From a checkpoint of a small mixture-of-experts model trained on Wikipedia.
Size: 10 layers, width 768, vocabulary 8192, 204M parameters.
Below are experts of layer 6 (counted from 0) of a mixture-of-experts language model. Rows are named router (the router's row for the expert), gate (a neuron's input weights, with its number), up (a neuron's input weights, with its number), down (a neuron's output weights, with its number) and show model dimensions 672-719. Each number is 128 + 24 x the weight over its row's rms, rounded and kept within 0 to 255. Numbers have three digits each.
Before each expert's rows: "comes before" lists some tokens at least twice as common just after its tokens as in all text. This comes from a sample of Wikipedia text that the model never trained on. Tokens count by the router's weight.

# expert 1
comes before: " ", " the", " a", " to", " his", " \""
router:134090112151114125142140130128131147119116108097144136098142197127161154110144151164116103144094155146126152148142100167099132112151130137053099
gate0:147127136113143132115157136116092131117128102169137153137135170136116111144141123116096112145133148131085124144136144143125145193165116131189132
up0:140086118154118135128162136140136144124124162114126133131121116100099143133145100157152134131104099164160114136111103164122111081124115120087135
down0:118116127121145090101183129122094140129149132167123136122149116151123152123144134126116112120146118098124153147115130134169112133163149106131119
gate1:104171095152137144136094144151124112122148124133144168141109104155151128100129129101126118125147116094125110102133113093133155084133179158166129
up1:182136113038121121082111075134143150104153150122139165082103085108151127166142101133150106129101116140111164110119104135143118120132166115144080
down1:120109105155112095132142086107121122136122105156099152162139170157112101128139091106078139135092134149136148155126129157073114096129088141136092
gate2:147148177117117071114127157139125091140117095125125139120112113057112158140102132108122157110119134133164153121155085128147128111120153138165150
up2:143130147121102116147126155150117131150112104108122134149134099045109178080121100120126157138122126104167129125146092150130115128116186139135159
down2:138151138086176133123150114141150112151105138131152109101136130096141112086103141081144144135142120145140114130157097128125186111139138140108147
gate3:124097111090168140135117116145102136108143115103154092112129183138086090113153099114162057136112130118125114124144167085110105083159122166132114
up3:134133111167132152110154165127136155101106073142155131157107119110150117112176094094094096115134156137092148118151149132159120196145118120146117
down3:171127146103119155165107131133102131117146127094132097088126178115125118146135102164158101134152102104175085088129161119117138115136127159106093
gate4:081088127110144149131133156109103123101138118161117145128143139121124134142138130137126112171128142120126145092129144166126129079099127126151129
up4:106166139113096101124136106123082124124126166119112143175170136134154132148144129102110107157099096141103088126160106135100128158126137123113108
down4:116111159159170142133189097161125157159135123117132112184106150148105127129117130153106124165125110122126145157116162113134124137133123148134134
gate5:145139130165121153136111113115101157134130174116179152125119110150114164108140135111169133101111164164125175112119133143108101129090126139158161
up5:099129123114098180137129157169087113136126154106151107110167124106137139116142155077121149113118154166123121147071123070101104165151145131126155
down5:129132149089108118109179139103122131128110141138128127119109141090113152167075078158066094133143101103118127135166117129127152124112117100176173
gate6:098104075126115118113119086109126097131119092128139114122105144139147131144147121111140123159174153180145142126163135119134143127171174166140108
up6:169116145145116111125111130110152131138126116089133103129117098164088138091117082134138135130098154139140145148131167144182119147153139099110082
down6:159140130148143166143107145155149163091134112129110140089117115145064113149150169147117117143106158148118094128131107110128133120121164108107123
gate7:068138132115125167107138138126143090148128118122129146123165158149133110087115160174141138143107105149139113148152122127104119153140084150112099
up7:103143153106115133130100093154119125124130182087139147116115088091134148163112171112140174134153123119094117130127123146118146187147159141127088
down7:112156130141069105112147118144146150165081142088150105116127125152099181097166161127144104144131133067118150149158144139137170146105168125095135
gate8:119087140100117123086130117152126159134123135162159118110143103099146128124121145113164135137126128158115129121148100102129105101122144101133091
up8:111152153127131125174116070122145117159159136087091137158132134115118190120146131145085135085148143114128119115089114126133100120141123123115150
down8:113153133155127153133101161121120134113134121101084149143178153138160151096133122102152169123126108103111155094146135134101189137137106158153115
gate9:106154126109111141145111105182085139110156120156142134130123091101113187155134088144094093150152123145132115106122150121109107152084122143144125
up9:178161130135116101140102151154129165111171131126128135089133116114120135137132084143144118123133116103121156154183122137157170090115133119164144
down9:138148131118135088106141103129120106143128118097178136141167122127146158124122126103118149107149151138136082134139136163133139107149127137129101
gate10:140137098162099133121093102133137137147162134139138133121121163122057131075118118165140130115131115124151109154169153117148148136091128149099128
up10:083118147120127097146128160120185126128132122171125116130135137139152140136143136087126122111170126134120144115126133135130125106158128076117073
down10:174149113132118152111121154147129127157118139101096144151094134136137109166125136097119115124122157110118124084111178167147133142125104119184139
gate11:103105161128104154144140155130146155140160120123068167152135143104145139086072135180126091142109148110152090149138101157092126113140117148130108
up11:160129125129130141165193099141148091135084101136100130143094118182123135130151117144150123134121091106164177148165132125150119139129117147139152
down11:119111103116113083116159118137120109120160166156060071137159118114096086085143175139145135176095096161141119115117134123115118151077141088136168
gate12:121148130172127148159117121146121109114115108117111133133140107101116123137165117127115130154105156110114124141138154147123151119132112119144098
up12:151103144088125096116132110114152102111158144148143099146088149140138125150104118125134151102151103120126141143140100060159138135130125180117108
down12:154141113106138131093142144157109087110148120143129161165099095113174121079162148146152177106126135101107147151130115113106140136103137128085125

# expert 6
comes before: "0", " |", "9", "|", "\n", "-"
router:164168080105148167093141059160157161121113133092090148160135149129122126091145087126098092110111143149130136161135135143149115135116104165129102
gate0:078160136129136146104149137115139100157136106144153112099130118143108162113147143112113116102135118187124158152157109148119133136135133144090151
up0:095134141152102110115121131135105157100092140124130090104126131107114109116118139094150107140094181158084119134103144156148167101126109124160156
down0:081112109113111161131148139162143126143146107142129169119139112120098109149121131138120094118097163144155139130133118102079163123090137125095155
gate1:135137093117095130148166122139092165126121074102159109116106128078113111122153136160110148140093154133162125144106076152114118172134151186115076
up1:129110128183135116138154140169120121129102120107171132068138154112107163109123110179122166169120148125172142140112142134144135105127164180133105
down1:114137131156130146127156150083169101123108122108142134136139168105113176094129126177133115066096134120137149128111127149130141132127178155123101
gate2:120129097099151160137108127153147113152141153121112164136145118149108107116110169127149132146142126112085169129105144129098131154111123119153158
up2:107176108123132139123144169109135165109158154134088160132155141161142114102159117136080127167112144129146071106161113167130118124118098110108137
down2:152102178093152130127133179129150093128148114147118111113164119127175142138122107127129107146104111148149147098062075160133157141101107152146146
gate3:144117154124132140136109108142184183167138146107125095147114164100092118079118167128140093133059124141117119148137155121109138121124131100147094
up3:094110099136148144122118125132103135136109119099175155116128158129139156118152112127164156080119066102117126147129149126174148113142122123147140
down3:135118131131146157127108117098090150130130128147153151138153058118121126111112094147147133101138107087097118153149153176192122137146148155193169
gate4:118097128128149169123095131104129145117146125085140089128105114117150129101080125111130117155082155068110104092127113146109116134137097142106128
up4:138112138123132138137159114091129124157149074124130135142116141165134075134130120138142125083130130128146104110104144179088130141112098165131104
down4:118140136174112138167151119140098127136146091134093096172137176124168149134168146154160119126167151137170077122073112124115133095125135119151132
gate5:165104116091130152116121124164171128145158117144105067139169082137120143106151155151076086144108088151123124145097105183118109140102121109179117
up5:163101089108127143129139098171105119129138151093140128112110122145148121147112135118147149132118089108101169094149129131142121115113181123105143
down5:114158125140089089131109093127170086091135119175110111074168135085113116129085120087105150094121120126121132114155161122136154155093131170189116
gate6:102073117120110118137152078111074147108178148160124152085158146109105121101160153094170134111134136130134098129163171168124171186155109097116147
up6:184110126141120161116149118113151078092119131120131166152151125125113180147099102120084102144123124128147141109103123108112123106117128109084139
down6:123101152119151155140124112143117127097104148085162137127143165146099115128119126109152145114165125123110127170126119138104119155112159165143116
gate7:069082142125144139134148115159086119124132111126143141109123137139063147143166160157132130159108089165127106113175091148112119126156131138118148
up7:107176149133130083101119103096125099118159123135113187150121171140107090105123109130164177110100168124115142144162126189166137141109154078141123
down7:122156145119138138126150167118107122113096132113134089143076157092099146125117111167093184099080129139103125133135119092111133117175115140085113
gate8:119132144123124084150151144119143173117091132105118129117167121122140147145088134145108114115100137147163172139135131155134183122133096124102123
up8:121124123132113137110127112149108119138146103148112167094126130143120105109126093127160128104112121163111120108153106138116135112121149081148156
down8:064158134111091112138149142102123125131132107100152092133074124162102112141161158083138098103126133153113111135154109120091140147118111131142168
gate9:107165128125118121160129087127078096139106174145117091126106110142106137140136115113149098096114126116166149133153099126130128143128113099139119
up9:140118124113091102159107132112109141111126108178097189164162128117124104102138153105153149122119093110092119128116137125130123119109165132120113
down9:145124111112102133118099083114093134148120108163101082089117138085139157156153173133114137102164142139132137086124084132101114103097093162123065
gate10:138157122099155133140111118109134124167130148145086130122122075098135092151110096118103123156104111184114147120082099156123153170170114126113119
up10:116083184135165171089117131129176138132112094094099158154106119097136083122139091089131110116113102136088110106124085136125140115140102128145154
down10:146155124134112075150116076091102147151124130137162118102121122128128149126086119119104128091189116139155115147084162144155176086157141145106040
gate11:122093101130091112128178162095171116135114101177112118149133138114129127144097129174127128139163144156174143104128125126138110140118125118127139
up11:170128123179123123114165142107193082116094106184133120146158149128111109158124139158136104111163147162170172110095122130170118159118134139139159
down11:136096150177122145143163137116083127110122099144141137160123161125120130131100082097156098134149149113124141128121125169143097147136145134190147
gate12:126137121119124104123131085128129114120126156154116146137135147116146141146144095122140066142128124114112139105140151162104139112135098132164158
up12:145142154100131164125137119121111113157168127099085158082122151174139121123110116145100149110143115167117130165135122122144105137139147108187143
down12:138147096096131109125115133091084181122146129120157152149095113153128101130118149108087128152136116119134110132157159116085134093155077112075177

# expert 4
comes before: "1", "2", "3", "4", "5", "6"
router:161094141130114073143162140143130137101133145116068135148109118168102144101140105125131153125084140132089170118119114093158141113143096142184129
gate0:087163109125154134119152161115157143145166128132109122152117156119158140121148105135151132126140106123110126120184125101133171101087119114129136
up0:143132109124126118152164116127115165154097125142098107122125116132133162123104135113129165118152118140110134125119144117125108106118131142138133
down0:142139153101154118108107163108123166089101161111139124143121159121146134132116139129103139090112140112133151116149146130149086140099126128145132
gate1:111111134117140147119125151112102139156127132098147169109121117166118144116103148122110100141137103131141144109148097158174158101127139120101146
up1:158108191153183166150126109072153143185081127114111142129157103139138169104145135119070126161099110094108155121158145134118149144108137127138109
down1:139206134146102116136128094130123124149108159146139120131113107130136142129095096183138131096124102102196105138141107113109116140113054112150107
gate2:179117152136149122133167136105199168164187137136116151130121119140130109117133087137107088118125118150152081100130158103145131124160076132101123
up2:202067164159162132164082141089142152153156138097149103109139134116097127138137105157161094104141142123125103094143130124115109120129083144129121
down2:161111120121112144077166123183164138131159135170150118139093185125098133113134164131096105133111101147121131078154136141136096152130145135132090
gate3:130134147107149138148147153134107147078120170079116121127164141184134129126091099153165126147139133179143150136132136094135118120121115120137081
up3:116128159127122131124170163116160107089096133117102139148159128167054128103115105123108134151131120147107124151131129130147155162168116098131105
down3:160139143097166089135191113106126126104091129135115141154126156118166115136161156111069132159065109117144103131137109152167136112093144160164111
gate4:108173125167161143151142143128118144107156125095111108133175106140126116129121164160124142180127152101125135115112154109123101085118118105149153
up4:167105116137102092143149090152103102114111097112135132122136108098168080134143097110112147127123099102159111141148137097129110125123131119110122
down4:084135127160116124119122195085072135144104098156137157090138123103137155105079175156119115168119127124148133131150121171114067096096114107082172
gate5:134141134113077138149141096111177127092150124117125136124100145138110160128122118098147137057123114127167190106138112135126106128132167175156145
up5:114133149152141107089127138135114094106116116092144162157090177129151124139135087135111100125152113137096106143129117116174129143131108095174129
down5:147131140140117098130144144149170135146124115148133119153134125114150156179109121107146118090123145118105145108178134088121123099178156143121154
gate6:088145133112168132111142140130128104131129148121086148128143126101175112178169136105136100120105106137108093159093139148079093109090154099086114
up6:134161147128126135126118147118144136125141141136097142138128124152156093128098112066115137153140124133121098141117115148098134195119096112103139
down6:120169130125130125122112106126128136145089136162108100142092102123126105143129109125169146122172165148115119127137097116107114125131123117123116
gate7:131121176164134079152138096114120126170121126155091117139126101142144133138111118138114148137136169106145122109165137132152118109097129111133092
up7:127141098167163149156140122145117126111129129145110117148183128162113140105151135139130164132096150112131097123118115129133134133159136127083151
down7:102116133134135155142149148173142141171139146154101119115136133129133106136139150134154087176173106095099140109176130141123144135118097120132147
gate8:146143133102099118118132145125145148111111119083117118131144120166139157147109126135121125114130129096102077125173133103142112127104136156140123
up8:123157100174123128121160147121152195157128150134136155123129128097100083137126125107156108117104127153153099146113135137119122089169143122136129
down8:150165110142093126119123140156091145145115108098143123144159140096127070117119106124139105179115152121060123147148103104104106109139101147109127
gate9:091071143107146120137123118129144125143093096117133162136084147119148126164133120158086088109122160081131128129106117113133149117144125139089137
up9:097108126112129139143122118121110092158115136137125141157109131118169117163146105125093111095113147094150170130117139116134108109152140117150118
down9:165108127104112145106094109164146119093105078165134127105137117181160118147096105127114158127087106168151160116124149163105075119139119134124146
gate10:128123148111133127139154105093144108150172100096080151130186132115148177121113118096087109135116154139154143086128091181125142129100139146146118
up10:128127132148105148123115153148125122089070167139115101142084160092130085147091147171144127158157091112073097173121154097145135079120123110126127
down10:137143094131151116098112149128124160165090109181148116144144124101103120144157154111123123137090112057156119137140134120136136115160178140115118
gate11:117127162161174086128183149100124148134156120123088107131160117162140099193143155161110159145132147112152139111114163079097058121147131117113158
up11:108152092186207125111114120086081107142068121130104169154117154151091090125142103099139125125163137086138159095122166103119149152171123135148125
down11:131108119082122125160128133099169061164141125064151144100178105117144119120135112157155102154120166138100144115151128114135089118143123145151116
gate12:155145130141135153103144108082150134122094168144144162105122150121136129122071116129155105127141133119140113106123115120127129152124144115176088
up12:089154138141107098082116110129104156124139127120156162095150140093131141119138127107098146112132121099139158134132152071097131114138144108083126
down12:121144148117158146128132153108082120116167131127163108138151114096129115158127121142144173108138100134156078132109125143112152131136169123095124